Experts of a small language model: 160 experts in each of 9 layers, a softmax router.
Below are experts of layer 5 (counted from 0) of a mixture-of-experts language model. Rows are named router (the router's row for the expert), up (a neuron's input weights, with its number) and show model dimensions 0-127. Each number is 128 + 32 x the weight over its row's rms, rounded and kept within 0 to 255.
After each expert's rows: a language model's description of what the expert responds to. This comes from a sample of Wikipedia text that the model never trained on.

# expert 19
router [ 76 110  90 162 189 121 148 166 109 168 126 132 134 158 141  93  69  93 165 164 155 124 126  76 130 148 121 119 146 111 175  93 153 123  86 181  80 115 197 143 132  92 113  94 143 158 172  84  90 123 119 136 118 105 125  78 139 127 155 168 150  53 138 131 136 177  85 169 164 161 171 116 140  93 179 145  67 128  95  90 116 127 125  88 151 169 112 132 131 133 107 140 105 120 156  64 139 166 146 144 112 120 170 155 106  97 148 126 177 123 169 131  89 171  94 170 146 121  90 124 149 155 137 218 140 206 111 142]
up1 [125 120  81 159 170 119  81   0  94 203 117  96  93 133 135 105 106 154 146  73 165 168 103 149 111 138 159 146 184 114 113 143 130  98 131 142  49  99 175 146 115 157 116 140  65 168 118  69 159 132 114 115 136  88 140 182 123 127 105 124 132 131 139 116 106  83 156 119 123 110 173 157 122 132 168 141 142 141 120 111 130 124 108  56 155 108 127 134 117 142 114 115 145 127 125 110 104 100 177 119 102 133 134 137 132 178 146 115 119  47 164 153 130 142  97  88 184 175 154  73 141 134 130  99  89 167 170 194]
up2 [127 136 162  72 127 102 123 154  97 148 103  95 182 132 131  86 153  77 180  90 111  40 153 144 111 103 113 116 119 106 131 120 161 161 149 158 126 138  69  96 147 115 117  23 166 119 136 142  92 127 116 139 104 117 127 129 130 144 131 143 141 105 116 154  49 105 129  93 132 121 104  84 111 132 143  46  60 146 108 138 147 130 145 154 117 126  32 108 124 161 104 121 125 131 193 132 124 146 130  71  52 134 102 160  84  81 143 129 128 142 160 124 186 124 126 165 135 173 160 137 114 166 148 118 141  60 137  94]
up3 [178 115 150 139 160 137 161 100 232 136 140 113 145 120 134 141 154 109 120 157 121  73 127 147 115  82 117 218  96 125 123 198 133 143 110 139 240 158 167 150 142 105 118 115 142 134 169  75 134 113  95 141 108  72 101 157 134 150 143 186 118 115 135 119 108 153 110 141 134 112  86 112 102 111 124 151  62 145 175 131 103 110 124 127 129 148 143 143 129  91 111 115  98 133 121 154 108 159  36 130 161 130 111 128 119 136 132 102 154 158  83 138 161 101  71 125  56 173 170 140 125  96 123 159 174 169 194 104]
It responds to: Line breaks after a sentence-ending period, before headings, lists or tables, plus "==" heading marks, "There", and opening quotation marks.

# expert 30
router [ 99  92 113 179 172 116 145 157 111 161 144  85 129 155 158 121  77  91 163 154 144  96  89 136 149 106 185 155 133  85 146 155 150 123 117 134 146 144 168 102 178 104 124 100 147 159 150 141 120  86  78 176  51 122  98  77 135 101 157 159 122  89 134 178  94 146 118 186 177 159 159  89 136  59 154 159 114 125 125  93  92 139  88 127 123 147  98 170 182  94 119 152 114 120 112  79 107 152 183 149  83 107 148 166 107  48 182 119 180  93 138 146  63 151 134 135 151 126 113 106 177 162 161 130 129 144  80 138]
up0 [ 56 161 136 126 120  98 117  98  84 150 119 108 123 136 133  92 122 147 123 129 108 150 131 166 153 139 117 140 102  83 134 137 153 157 138 115 141 145 152 132 165 184 161 168  97 128 128 162 114 127 118 165 141 142 112  86 131 143 113 179 133 153 125  95 102 152 153 182 125 143 108 120 215  99 122  97 170 108 174  55  48 131 114 171 137 145 171  59 114  88 107 116 150 116 107 105  61 124 121 162  75 126 201 166  86 181 171 127 108 110 146 141 185 119 101 128 173  54 139 134  97 181 114 170 126 115  52 121]
up1 [ 88 127 174 110 197 123 202  93 128 138 132 131 105 156 123 128 137 149 120 101 122 160 128 139 128 123 121 144 204  98 177 112 201 132 127 117 141 151 190 151 163 161 159 130 128 159 141 111  79 109 104 231 113 138 154 119 127 131 154 129 132 151 124 132  59 117 107  96 141 158 170  55 119 156 108 139 116 117 162  50 152 155 110 111  98 121 124 140 151 141 106  80 183 179 115 156 148 106 131 151 139 157 114 145  55  74  88  82 160 153  96 157  81 104  99  97 171 110  66 115 107 164 158 132 128 150  89 119]
up2 [194 143 170 125 111 127 123  71 143 153 145  73 137 147 100 101  88 127 109  97 114 120 104 112 164 147 161 121 110 159 189  88 162 106 172  98  98 171  72 130 209 179 155 127 117 130  95 115 143  96 173 178 111 160 117  97 102 110 102 131 131 123 114 172  35 191 127 121 162 146 122 112  97 159 165 123  69 126 139 125  54 104 142 153 152 109 120 167 192 119  96 113 144 127 135 175 162 182 142 138  75 161 133 131 115  75 152 132 165 160 132 184 132 136 148 126 110 149 149 100 153  98 166  90 136 159  81 172]
It responds to: Inner pieces of Latin-derived words after prefixes like re-, un-, pre-, such as re-in-v-igorate, conj-unction, inc-umbent.

# expert 6
router [100  91 117 174 191 119 157 136 139 151 121 105 166 160 161  98  90  75 165 189 149 117 110 135 123 109 165 154 153  97 120 132 130 121  97 178 141 149 159 143 153 124 128  89 127 169 151 134 130  93 137 161  90 112 145 111 121 130 162 193 147 117 188 147 116 161 127 124 181 143 122 101 196 125 187 124 113 144 116  76 112 115  60 117 131 141 110 170 179  39  63 182  55 135 115 122  88 115 138 142  79  99 156 169 103  81 182 114 125  97 157 138 115 122  96 144 160 117 128 104 171 179 169 143 161 163  84 151]
up1 [139 125  86  88  85 128 201 164 160 169 167  82 165 130  94 148 136  84 147 176 154 144 154 118 111 190 117 102 127  98 155 138 113  91  81 106 116 145 115 138 166 137  92 113 141 146 143  63 121 171 100 198  97 110 111  88 180 162 143 145 115 186 153  91  89  73  82 134 137 150 142 145 134 139 106 142 100 116 172  85 104  83 151 101  92 131 116 188 117 104 106 133 140 128 153 119  66 164  81 202 157 131 105 155 153 166 128 124 164 146 151 187 168 115 194 150  92 120  73 126 100 158 138 106 136 141  90 161]
up2 [101 131 119 224 209 145 175 118 126 140 165 136 154 163 101 140  97 115 146 132 141 148 104 133 124  82 113 212 172  82  85 124 141 168 146 153 145 104 150 158 110 128 129 112 116 155 137 127 117 173 143 109 156 176 109 128 133 106 224 117 179  63 196 123 147  97 144 143 180 146 170  83 162 102 104  99 175 140 137 134  85 123 138 132 131 122 115 100 122 150 148 155  59 158 121 108 128 132 135 124 133 166 134 117 135 177 142  99 136 125  83 139  67 156 150 194 157 112 134 121 115 210 148 148  78 155  93 112]
up3 [130  97 150 131 104 125 116 134 158 111 119 197 146 149 128 104 108 136 101 168 153 128 147 109 135 122  99 151 134 117 100 155 217 153 173 139 111 153 137 149 169  85 123 118 130 110 168 120 148 146 120 142 103 120 131  77 105 144 115 137 127  92 116 147 105 160 134 142 161 146 122 141 148 126 195 161  90 104  85 190  98 105  72 131  98 151 184 145 140 169 199 131  76 127 162 127  69 158 131 114 145 110 127 193 143 123 156  67 120 103 191  98  79 143 149  23  94 145  84  64  83  81 183 152 173 131 101 105]
It responds to: The first digit of a year, mostly 2 before 015/021, in lists of seasons or titles; sometimes table rank numbers.

# expert 63
router [105 133 104 152 151  90 175 174  71 131 137  78 112 203 170 110 145 114 164 161 166 110 135  97 118 139 129 154 174  93 126  54 146 127 119 145  94 150 156 176 151  98 134 120 120 140 143  57 107 109 119 181 123  79 103 135 127  94 163 132 170  97 166 150  61 158 126 121 138 166 169  88 165 126 114 153  83 171 104 115  95 118  98  94 135 174 117 146 160  86 103 129  81  85 146 110  77 173 148 199 108 118 175 127  77 108 165  51 153 132 159 143 113 134 105 157 156 130 123 131 119 119 172 157 127 155  53 127]
up0 [ 61 136 128 108 127 142  92 169 113 110 110  96 181  93 195 104 128  84 173 129 166 127 120 148 120  89 157  65  76  95 115 106 115 168  73 163  51 180 131 116 127 152 157 107 116 173 209 157  99 139  78 164  86 112 106 160 171 129 102 120  86 149 114 143  71 105 172 125 142 174 130 119 108 143 148 164  88 154 134  92 155 161 137 106 118 171  64 100 121 112  37 103  77  95 154  81 146 124 119 150 166 110 155 127 154 108 144 128 135 149 141 143 127 157 113 153 163 153 151 126 131 142 174 118 186 127  98 115]
up1 [127 140 117 179 161  87 162 118  96 156 169 145 165 174 158  39  95 120 132 139 199 117 136  96 149 119 108 222 152 122 108 158 115 126  91 204 182 191 138 146 103  69 131 141  71 129 158 133 156  77 106  98 148 119 143 114 167  69 104 155 107 127 173 124 106 155 112 164 134 123 119 122 117 137 112 159  97 100 137 102  38 105 134 133 161 121 122 128  98  98 145 125  60 121 148 120  86 135  90  76  70 145 113 166 113  98 171  78 159  82 132 134 130 113 106 136 122 109  71 102 115 137 101 139 156 141 154 129]
up2 [ 85 173 144 128 164 105 150 124 103 125 165 172 133 156 107 106 121 149 154 110 162 173 124 135  95 173  84   0 153 112  87 133 145 104 130 147 100  98 116 144 157 148 133 124 150 174 157 122 116  89 125 192 129 167 112  70 148 177 142  87 107 110 134 120 130 115 113 179 154 163 126 130 136 117 160 104 143 105  90 117  88 141  96 128  92 101 122  86 114 149 127 150 125 104 163  90  86 151 141 203 130 122 139 189 120  73 193 159  84 156 143  75 106 146  61 136 128 151 112 112 143 149 128 148 208 118  80 101]
It responds to: Prepositions and conjunctions linking a verb or noun to what follows, chiefly by, with, to, for, at, after, as in "noted by", "children by".

# expert 17
router [ 76 109  67 143 165  73 125 145  68 212  62 113 153 139 170  91 126  82 145 119 142  92 100 110 163 179 173 151 162 119 111 105 155  92 102 157  83 127 156 166 149 130 110 129  68 142 158 114 124 110  90 157 109  50  79 132 137 105 172 156 146 105 144 124 110 133 118 143 153 140 162  95 125 110 131 128  81 127 128 104  89 156 126  90 162 156 114 166 184 127 147 111  99  86 157 130 143 147 145 168 141 107 178 185  59  99 142  99 157  86 144 185 127 154  98 132 127  95 132  92 187 126 191 150 135 167 155 127]
up0 [105 205 104 146 160 102 104 117 157 167  86 102 147 142 149 116 129 110 159 122 136 168 110 125 186 106 237 109 154 151 125 119 110  94 133  96  47 143 117 125 158 109 112 154  93 182 158  86 146 154 118 158 109 112  91 103 153 151 108 152 160 149 111 128 180 102 112 127 158 175 106  79 169  76  97 123 137 159 165 111 134 119 184 148 129  89 112 179 139 145 110 152 121  96 157 127  92 107 185 155 171 105 104  83 147 172 119 111 136 126 131 138 154 205 132  73  84  57  64 141 114 120 122  87 115 160 116 159]
up1 [104 170 208  82  93 146 107 215 123 209 125 144 159 138 130 110 133 158 154 141 147 133 107 112 120 171 128 161  68 173 183 118 138 118 128 163 113 128 118 120 206 119  69  83 124 125 102  51 153  39 151 174 103  97  99 116 162 124  92 129 138  98 152 123 143 205  87 189 135 107 124 156 140 111 164 127 129 140  61  85 104 175 109 132 161 145 138 147 162 132 117 131 136 121  96  94 102 132 143 131 111  44 107 127 113  98 156 128 111 182 139 147 100 116 151 115 137 149 118 103 118 135 146 106  92 103 145 119]
up2 [ 76 172 158 136 159 141 137 170  75 134 159  54 178 132 107 117 120 125 128 163 186 131 109 127 203 104  63 136 193 139  97 109 205 146 112 115 163 102 128 128 127  93 111  90 121 108 146  81 137  68 138 158  99 135 118 139 127 135 140  85 131  73 167 129  53 105 169 103 145 107 149 124 101 103  91 128 101 158  93 144 133 104 116 160 129 147 106 114 118  98 158 143 132 137 169 150 133 160 104 136 112 142 168 176  22 147 188  87 123 132  99  75  93 150  91  92 137  93  80  90 124 141 157  93 159 139 113 127]
It responds to: Measurement units (mm, m, km, ft) and word pieces within chemistry, biology and weaponry terms, such as methoxy, monoxide, mollusk.

# expert 5
router [115 114 116 149 142  76 176 145  88 172 132  96 134 152 142  90 115  63 146 154 139 100 135 119 174 168 166 157 107 129 139 124 198 117  85 114 108 138 148 126 164 121 121 123 143 130 188 125 103 109  65 127 124 100  89  93 146  82 204 163 136  90 162 151 126 127 129 161 163 144 143 148 142 104 105 179 135 142  95  95  87 150  89  46 171 158 113 174 149 130 130 159  57 135 163 128 124 133 205 147  50 106 129 137 137  70 131  84 136  91 142 210  61 123 108 129 136 124 121  83 139 153 151 164 133 136  99 156]
up0 [ 60 114 136 125 140 153 154 156  76 137  87 137 140 112 122 186 137 144 111 142 160 116 128 150 132 143 112 112 145 127  77 101 121  88 140 102 113 137 114 130 183 128  88 124 152 138 108  40 129 134 148 129 125 109  86  86  85  92 153 149 114 169 130 110  96 135 158 128 172 155 136 127 153 103 163 165 170  87 131 109 138 217 143  93 201 133 123 172 105 133  66 168 112 158 123 103 124 170 141 126 188 108 101 140 124 163 114 126 144 144 127 101 133 121 175 162 150 125   0  77 128 128 128 140 127 125  23 122]
up1 [ 83 109 115 113  98 148 182 109 105  94  81 112 170  80 149 144 128 161  99  66 115  69 144 135 158 177 172 207 123 130 181 105 139  92 138 147 126 148 141 136 131 149  97 119 154 163 174 127 108 115 140 156  91 129 185 146  90  83 108 192 101  67 100 119 154 120 114 109 126 105 132 158 202 171 153 140 129 149 178 136 101 159  58 115 128 124 107 108 152 151 116 169 142 159 137 152 102 131 141 178 116 144 124 167  97 110 126  72 166 128 156 174 123 223  90  82 153 104 121 126 161 190 135  99 142 124 151 172]
up2 [107  51 158 214 131 128 108 146  87 191  63 132 105 120 118  76 137  81 128 136 189  84 123 141 138  62  94 154 138 119 144 141 140 108 128 106 119 106 132 172 216 156  85 123  73 138 147 103 127 114 118 119  99  89 170 143 125  93 188 135 154 148 123 103  97 110 186  58 153 108 120 103 128 110 157 116 104 152 116 108 139 143  49 143 166 116 120 155 160 133 107 133  66 140 169 112  98 132  98 112  81 152 176 115 125 114 142  77 167 111 110 172 138 137  89 189 125 120 125 116 138 170 136 134 169 183 126 146]
It responds to: Mid-word pieces in proper names and table labels, mostly sports results and rosters, such as Exc-els-ior, F-inal, P-ád-raig, bronze.

# expert 42
router [143 114 114 129 141 102 139 153  91 151  81  71 151 184 134  82  96  73 129 115 184  86  77 134 145 162 136 175 138 124 126  77 145 129  63 122 122 189 167 196 134  90  85 116  96 136 122  76  76  97 105 164 109  68 148  83  89 127 130 130 162 130 170 168 120 155 123 177 186 175 144 129 171 106 170 131 112 169 101  95 133 107 119 113 137 182 123 174 192  97  88 150 116  74 142  93  94 167 137 163 128 113 141 160 126 145 159 104 131 144 144 144  90 141 129 134 166  88 106  82 135 137 151 193 103 142  90 163]
up12 [ 97 112 175 123 122 171 167 153 152 154  51 197 101 123 163 178  97 110 157 120 103 115 186 118 131 163  91 104 153 132 137 135 172 114  37 169 148 139  84 130 156  46 144 141 126 134  73 128 128 139 108 129 107 131 121 118 163 170 140 143 206 114 144  99 107 176 140 156 153 120 126 164 142 154 185 128 133 157 163 121 197 191 108 180 113 111 108 126 134 101  94  94 144 128 131 131 125 148 176 105 159 148  75 157 125 124 151  89 119 110 146 152 124 170  30 175 118 137 159 102 104 118 103 140 130  79 111 122]
up13 [121 121 131 115 125  76  84 142 112 106 131 164 131 146 114 111 145  92 156 138 191 128 126  58 155 145  98 192  99  99 151  56 171 170  66 137  96 161 116 142  97  82  99 108 120 166 124  93 150 130  61 124  52 102 154  84 155 140 160 119 154 120  81 146 194 173 121 190 199  96 144  81 150  94 104 115  65 130 138 137 129  94 142  99  90 110 105 111 161 125  49 188  89 187 110 106 181 113 107 122 114 112 159 119 132 109 111 153 115 164 145 151 144 133 113 104 126 168 117 133 120 146 124 155 102 140 142 166]
up14 [126  91 138 137 135  71 109 154  46 126  66  62 122 147  97 119 147 105 125 123  94 169  85  70 184 144 163 211 154 132  61  82  93 148 116 150 105 135 156 129 174 129 165  74 105  60 156 125 100 166 152 132  75 112  72 168  96 121 100 138 106 112 115 150  81 131 133 147 119 182 122 116 129 101 126 127 118 176  98 159 140 127 164 121  75 132 149 160 102 161 139 112 160 136 131  97 130 101 105  91  50  96 154 181 103  93 138  76 104  98 158  85 127 133  72 164 136 143 111  91 136 104 142 130 115 136 147 150]
It responds to: School, College, University, degree and study words in biographies, plus the and/comma joining years or institutions.

# expert 25
router [ 89  90  91 170 169 124 160 172 106 159 118 108 149 127 133 113 143  99 194 151 166 113  64  94 127 143 178 158 176  81 157 140 132 109 144 132 114 169 127 162 166 111 105 113 121 136 151  97  90 108 115 183  91 116 102 106 147  69 170 172 117  86 119 162 107 193  97 157 167 168 167 102 125 101 163 136 104 185  87  44 104 156  99 139 171 167  73 173 131  86  88 121 131  84 136  75 112 148 159 129  58 105 148 153 134 100 182 118 161 138 123 136  82 159 141 164 142 106 118 101 147 157 149 134 157 151 103 164]
up1 [159 149 109 105  84 151 192  45 116 117 135 120 133 169 138  98 165  85  88 175  98  68  83 109 134 115 122  80 135 108 186 104 141  36 129 113 127 220 116 105 114  98 140 135 187 179  99 154 105 135 132 123 117 137 112 126  82 198 108 142 116 160 107 170 159 131  79 117 125 101 160 103 141  53  70 130 108 153 148 104 163 135 136 123 137 151 169 107 139 135  95 117 105 155 143 112  94 145  96 112 111 164 113 109 133 118 166 133 184  86 165  99 138 115 121 181 207  93 101  96 135 120 114 134 102 119 106  98]
up2 [153  81 109 127 106 123  83 143 184 120 103  95 150 117 196 145 142  94 143 192 205 144  69 133 203 109  73 112 151 128 151 119 148 171 153  79 177  81 114 128 120 179 147 125 148 133  83 156  93 124 135  79  79 143  98 150 111 118 167 143 149  89 120  88 119  68 144  68  90 131 123  88  37  98 117 136 144 126 107 114  89  86 137 115 131 200 103  91 132 105 117 136 105 137 151 112 164 129 130 101  43 122 136 126 116  93 148 110 113  70  77 112 111  96 114 140 146 128 124 172 126 142 129 134  83  97 133 104]
up3 [144 170  44 143 123 103 140 163 130  98 127  79 113  89 112  92  86 106 111 112 122 137 124  89 114  78  98 137 101  57 102 101 110 133 117 108 122 166 168  99 137 126  88  89 126  96  27 161  80 146 132 106 139 102 114  87 142 191 147 131 112 134 115  65  73 178  99 114 162 157  94  99 131 128 107 153 138 127 163 139 106 112 114 105 135 193 120 147 139 134 121 101 118 124 162 143 153 133  88 131 123 141  92 157 233  92 104 168  97 131 196 122  92 102 168  78 142 100  94 111 149 172 153 140 117  97 186 150]
It responds to: Opening pieces of longer words after a space, often verbs or abstract nouns, such as ob-sessed, pre-, conf-, inter-face, emphas-ize; also " (" and opening quotes.

# expert 57
router [128  68  76 179 135 114 143 152  80 167 121  96 144 164 135  83 105 120 138 140 164 117  93 104 142 134 131 125 158 102 185 113 121 107 127 129 115 149 157 181 158 106 100 110 133 146 106  97  68  98 135 146 100 108 133  70 127  66 131 141 125  80 158 133  84 179 116 129 151 148 158  86 163 102 200 183 112 176  65 116 129 177 122 121 123 174  88 142 129 125  78 141 111  74 109 123 107 129 130 144  52 105 132 173  80 131 176  77 121 123 131 121  77 122 141 129 162  66 107  82 156 156 195 172 142 197 119 131]
up0 [ 85  97  48 156 178 143 147 126 210 101 133 146 176 171 173  96 143 121 108 154 113  84 103 125 163 184 111 119 131 107 164 150 152  91  97 103 111 114 132 129 162 129  76  82  48 136  81  87  94 153  88 168 152 119 148  93 131 115 134 142 121 103 110 168 176 133 143 166 137 140 131  70 163 145 131 106 127  98 145  92 146 145 132 108 144 120 143 151 139 126 191 102 119 162 165 103 141  89 137 144 113  93 134  96 162 115 166 122 169  83  69 146  81 184 144 152 100  97 136  87 130  41 122 149 138 189 101 170]
up1 [155  41  63 166 199 146 138 169 150 176 126 134 116 131 119 100 122 144 113  93  96 125 153  55 118 122 154 140  79 151 122 113 110  95 118  83 131  85 182 137 131  83 194 137 134  86 113 111 132 140 125 151 146  77  40  65 120 130 139 124 129 100 129 143 147 169 133 152 157 184 143 189 136 149  83 140 107 140  99 105 132 164 114  92 123 170 171 136 131  92 174 157 129 109 117 147  74  77 123 131 142 106 141  99 120 117 167 127 136  95 139 173 153 174 141 156  73  86 110  76 107 174 142 164 130 143 100 190]
up2 [132 142 123 149 122 115 126 112 132 141 208 116 197 152 135 106 128 120 120 142 155  94 122  82 183 113 147 118 108  90 149 152 178 139 129 181 128 120 110  96 158 101  62 127  84 200 133  90 136  91 109  79 111 137  81 131 134 104 178 114 210 114 150 164 115 179 207  86 128 113 178 139 105 120 123 197  92 161 129 116  94 211 130 165 134 126 110 112 130 136 155 165 118 111 134 189 152 127  94 178  78  93 134 112  41 177 123 127 112 122 122 106 141 156 131 144 118 133 133  88 106 166 163 149 105 173 126 114]
It responds to: Word starts with f or g after a hyphen or "and" (science-fiction, and fantasy), plus table pipes and commas in film and award listings.

# expert 24
router [ 99 102 121 149 160  80 128 160 107 126 116 136 159 143 134 126 117 103 127 164 203 116  70  91 194 156 126 139 153 102 143  66 129 109 107 138  87 142 164 200 145 100 118 126 108 139 172  98 120 114 103 124  94  97 136 105 166  88 167 158 150 102 142 135  95 149 111 188 131 133 152 105 201 106 189 165 103 162 139 108  85 119 133 116 104 212 114 168 181  71 111 140  79 110 162  90 112 162 171 149 120 121 125 144  94  94 123 116 151 122 129 149 134 163  96 178 161 105 105 109 149 145 230 178 165 174 137 123]
up12 [ 72 111 134  80 150 147 123  79 107 126 131 138 145 154 129 112 145 143 151 150 142 128 111 117 123 136 117 116  94 147 198 125 119 104 124 153  37 134 122 103 131 127 130 108 131 165 177  95 101 125 102 144  81  97 167  85 100  18  99 178 190 146 128 135 104 133  94 165 144 145  96  56 177 152 165 155  67 156 122 149 203 146 134 150 157  76  87 125  65 124 155 123 181 118 154 121 128 135 121 138  73 121 138 155  72 131 142 169 187 131 150 136  84 118 156 207 143 151 129 117 144 160 117 124 140 118  85 113]
up13 [196 128  82 157 137  90 126 152 118 141 100 116  72 137  85 143  69 126 102 130 160 140  91 122 125 129  98 141  90 115 113 153  94 132 108 110 197 119 154 171 136 174 122 137 143  95 105  95 137 123  79 118 115 117 146 141 153  99 157  94 125 147 152 123 101 140 139  93 137 141  99 151  69 126  86 186  59 117 123 127 107 105  64 114 113 134  90 165 135 145 101 149 114 123 114 113 108 127  77 105 121 106 140  70 203 126 112  77  68 119 131  88 165 130 137 156 149  46 114  16 182 122 114  90  98 189 168 123]
up14 [115 114 136 125  92 134  73 115 164 142 103 161 132 162 105 142 132 122 126  89  99 140 104 181 154 128 167 133 171  89 157 158  89  55 116 100 114  94 103 159 160  99 108 138 100  44  95 135 121  68 182 180 104 129 178 140 115 102 142 133  53  98  98 103 117 144 138 133 157 150 164 109 104 129 142 143 162  69 163 113 157 204 134  94 167 163 168 149 170 127 110  73 138  55 115 149 103  87  55 129 103 139 131 139 116 102 119  98 121 125 138 178  98  66  85 188 116 128  92 128 158 175 153 134 132 103 140 103]
It responds to: Final periods, closing parentheses, math closers and heading equals signs right before a line break or new sentence.

# expert 38
router [116 102  52 121 150  90 148 171 135 136 112 103 147 173 157  95  54 109 183 145 152 109 114 106 137 151 210 101 117  87 121 121 178  79  85 136 125 134 196 122 185  90 129 102 103 152 168 126 100  92  56 161 113  72 132  86 138  63 133 124 147 132 154 168 116 137 122 131 171 143 125 131 173  67 122 111 125 147 123 118  73 137  84 110 140 179  74 180 176 106 123 132  90  91 119 115 121 128 155 150 100  92 134 174 111  82 154 102 149  99 167 139  63 167 129 181 142 126 141 108 154 131 168 124 137 151  99 136]
up0 [118 122  88 125  80 120 127  88 125 193 150 112 123 143  82 136 125 128 110  98 122 171 101  93 163 183 188 128 148 127 108 113 115 101 128 152 128 126 122 133 155  34 161 137 130 146  94 131 124 212 107 125 117 136 158 144 141  81 132 134  96 110 148 162 129 174 138 113 125 136 111  98 116  90 161 136 125 123 110   4 185 171 115  91 138  62 118 168 118  99 117 136 177  67 130 182 135 133 162 179 179 182  71 136 130 154 140 144 149  76 119 136  92 128 114 125 132  86 109  93 153 151 167 177 154 152 113 176]
up1 [156 145 117 178 175 148  76  98 122  42  87  83 154 171 129 136 157 190  93 145 135 134 108 110 139 194 153 116 124 147 152 142 182 108 135 102 111 135 153 144 130  89 100 128  92 134 172 123  94  91 144  93 129  82 126  87 171 109 143 132 138 121 111 147 131 104 118 127 133 169  93 143 140 123 113 103 170 129 112 143 187 135 154 131 143 255  65 150  79 136  85 181 168 112 128 139  98 113 147 174  96 138 125 172 152 121 126 156  97 169 166  81 118 152 147 160 211 120 124 121 148 125  83 140 154 153  79 122]
up2 [161 159 122 104 105 138 165  94  67 143 153 115 135 202 107  74  98 165 113 152 168 160 142 144 162 132 138 139 131  68 102 161 193 131 124 157 144  95 198 111 202 164 106 143 206 139  79 148 175 125 167  85 151  89 119 102 123  54 130  84 132 124 181 105 103 133 131 122 159 130 108 120 182  89 115 128 113 114 127 117 109 109 203 145  99 131  69 146 142 106 116 169 117 132 119 146 106 135 140 143 107 172 149 102  78 134 181  92 146 170  91 127 116 131 116 123 140  88 128  75  93 157 159  75 151  90  74 120]
It responds to: Middle syllables inside long words that continue with ation or ium, like symp-os-ium, cor-on-avirus, cur-ric-ulum, comp-at-ibles.

# expert 4
router [ 98  97  95 173 135 126 156 140  95 153 118 100 124 158 140 104 103 119 193 129 150 125 135  69 159 122 144 121 154  84 182  94 132  98 106 127 105 152 154 155 154 139  69 129 152 159 160  82  71  97  83 134 105 131 126 111 127  81 153 140 180  78 148 125 100 157 114 142 137 130 160  59 125 119 140 182  81 199  94 125  92 194  98  92 133 159  66 155 132 127 107 127  80  72 168 102  97 123 125 130  70 142 171 126 140 116 177  94 162 109 204 119  85 137 123 126 168  92  81 111 164 177 150 150 167 150  81 108]
up0 [133 107 148 122 123 121 129  91 108 119 116  90 112 129 137 146  99 145 186 164 139 100 119 135 138 187 130 143 114  86  60 108 156 144 122 135 108  47 157 151 106 105 184 103 126 119 139 163 132 170 180 127 160 146  66 127 133 187 107 126 119 126 150 107  75 121  86 136 100 188  96  92 133 141 135 172 120 203 118  86 132 150  96  52 195 123  82 166 118 133  90 108  81 156 154 124 119 127 138 169 162  85 151 130 172 112 110 112 121 172 152 166  56 163 182 155 143 107  80  85 114  80 173 152 190 143 122 120]
up1 [ 97 116 109 159  82 136 124  85 132 145 146 112  86 158 112  72 120  92 151 148 164  99  99 185 101 110 116  96 137  45  78 118 154 119  97 153 122  91 152 158 137 143 122 191  78 113 108  64 142 118 203 179 112 133  59 147 167 190 137 118  97 131  77 132 140 153  52 198 152 127 146 129  77 111 105  96 127 123  96 110 132 147  87 109 145 154 128 158 140 132  82 125 104 116 124 105 143 143 184  96 188 106 163 167 168  76 168 145 169 117  84  91 130 139 111 162 106 177 134 116 136 124 114 118 111  93 166 154]
up2 [134  49  50 117 170 147 132 153 114 142 181 166 139 167 196 142  51 112 149 147 125  83 112 122 167 171 116 146 182 143 165 107 160 134 146 140 129  82 195 165 172 165  71 126 147 139 138 153 139  81 131 133  66 130 148 118 123 189 118 157 154  91 154 128 100 138 164 155 130 142 142  98 172 112 115 138  92  98 129 117 119  44 136 102 166 151 149  88 149 121 120 142 154 125 179 119 100 162 136 113 102 131 134 138  93  65 107 104 129 102 118 116  48 171 129 167  83 172  67 102 135 125  91 141 141 141 120 118]
It responds to: Verbs and prepositions right after a subject in film, song and album articles, such as wrote, played, aired, took, titled.

# expert 40
router [107  99  95 145 148  45 150 168 135 123  99 115 104 131 141  52  70  96 152 135 144 111 113 136 148 158 155 138 106  74 123 140 130  91  84 118  87 164 159 126 157  82 104  82  96 146 177 122 114  95  95 152 115  86  93  89 150  52 168 145 161 119 162 181 130 167 144 122 203 144 131 105 165  70 132 131 119 125 136 125  73 124  94 107 110 171  91 163 196 119 119 145  98 134 128  57 150 147 164 153 117 104 145 149 135 126 141 121 151 102 151 136  66 176 117 184 153 126 111 102 215 142 169 130 151 160 118 142]
up0 [159  94 187 119 155 166 129 135 138  99 121 172 178 148 106 131  91 103 127 118 142  79  57 150 150 122 150  75 172  90 127 125 113 158 140 144 190  95 153  79 124 137 107 106 109 152 103 132  99 149 178  97 113 181  75 107 173 150 165 207 118 116 113 153 131 153 112 136 137 121 214 106 111  99 116 128 143 182 116 129 198  90  83 149 157  98  84 143 130  67 149 166  99  73 107 153  99 117 113 119 145 135 209 117 111 105 188  99 168 153 141 163 151 143 125 164 142 109 115 105 154 190 112 141 124 105 140 175]
up1 [ 60  59 142 163 113  74 175 117 163 127  76 109 111 142 105 180  89  95 102  98 166 124  88 103 107 151 123  77 138 128 138  91 174 178 111 127 105 147  89 143 107 171 101  80  63 222 168 168 146 153 154 165 129 137 121 109 191 110  97 103  85 148 176 138 130 204 140 149 154  93 134 102 110 139 128  88 117 148 101 159 118 121 124 131 134 126 141 148 112 147 144 203 123 116 146 128 107 149 156 150  78  80 180 165  92 118 136 118 139 141 146  87 115 176  61 164 177 162 113 109 135 159 118 153 116 140 134 116]
up2 [ 87 176 191 140 147 192 173 104  69 151 104 214 195 145 126 138  53 140 158 154 186 114 117 123 125 111  64 109 146 119 150 138 120 146 179 153 153 150 106 151 150 111  89 119 102 164  83 137 121  80 158 145 115 153 135 111 129 133 149  96 146 114 157 128 138 166  73 108 156 145 116 111  95 199 105 105 124 117 130  98 126 159 118 144 136 144 155 185 125 128  90 120 200 138 123 106 123 165 136 204 157 171 134 130 182 163 122  39 133 157 117 154 107 178 122 126 148 141 115 112 175 118 159 129 116 109 110  73]
It responds to: Middle word pieces inside longer words, often Latin-derived or scientific, such as masc-ul-ine, sanct-u-aries, imp-uls-es, amin, osaur.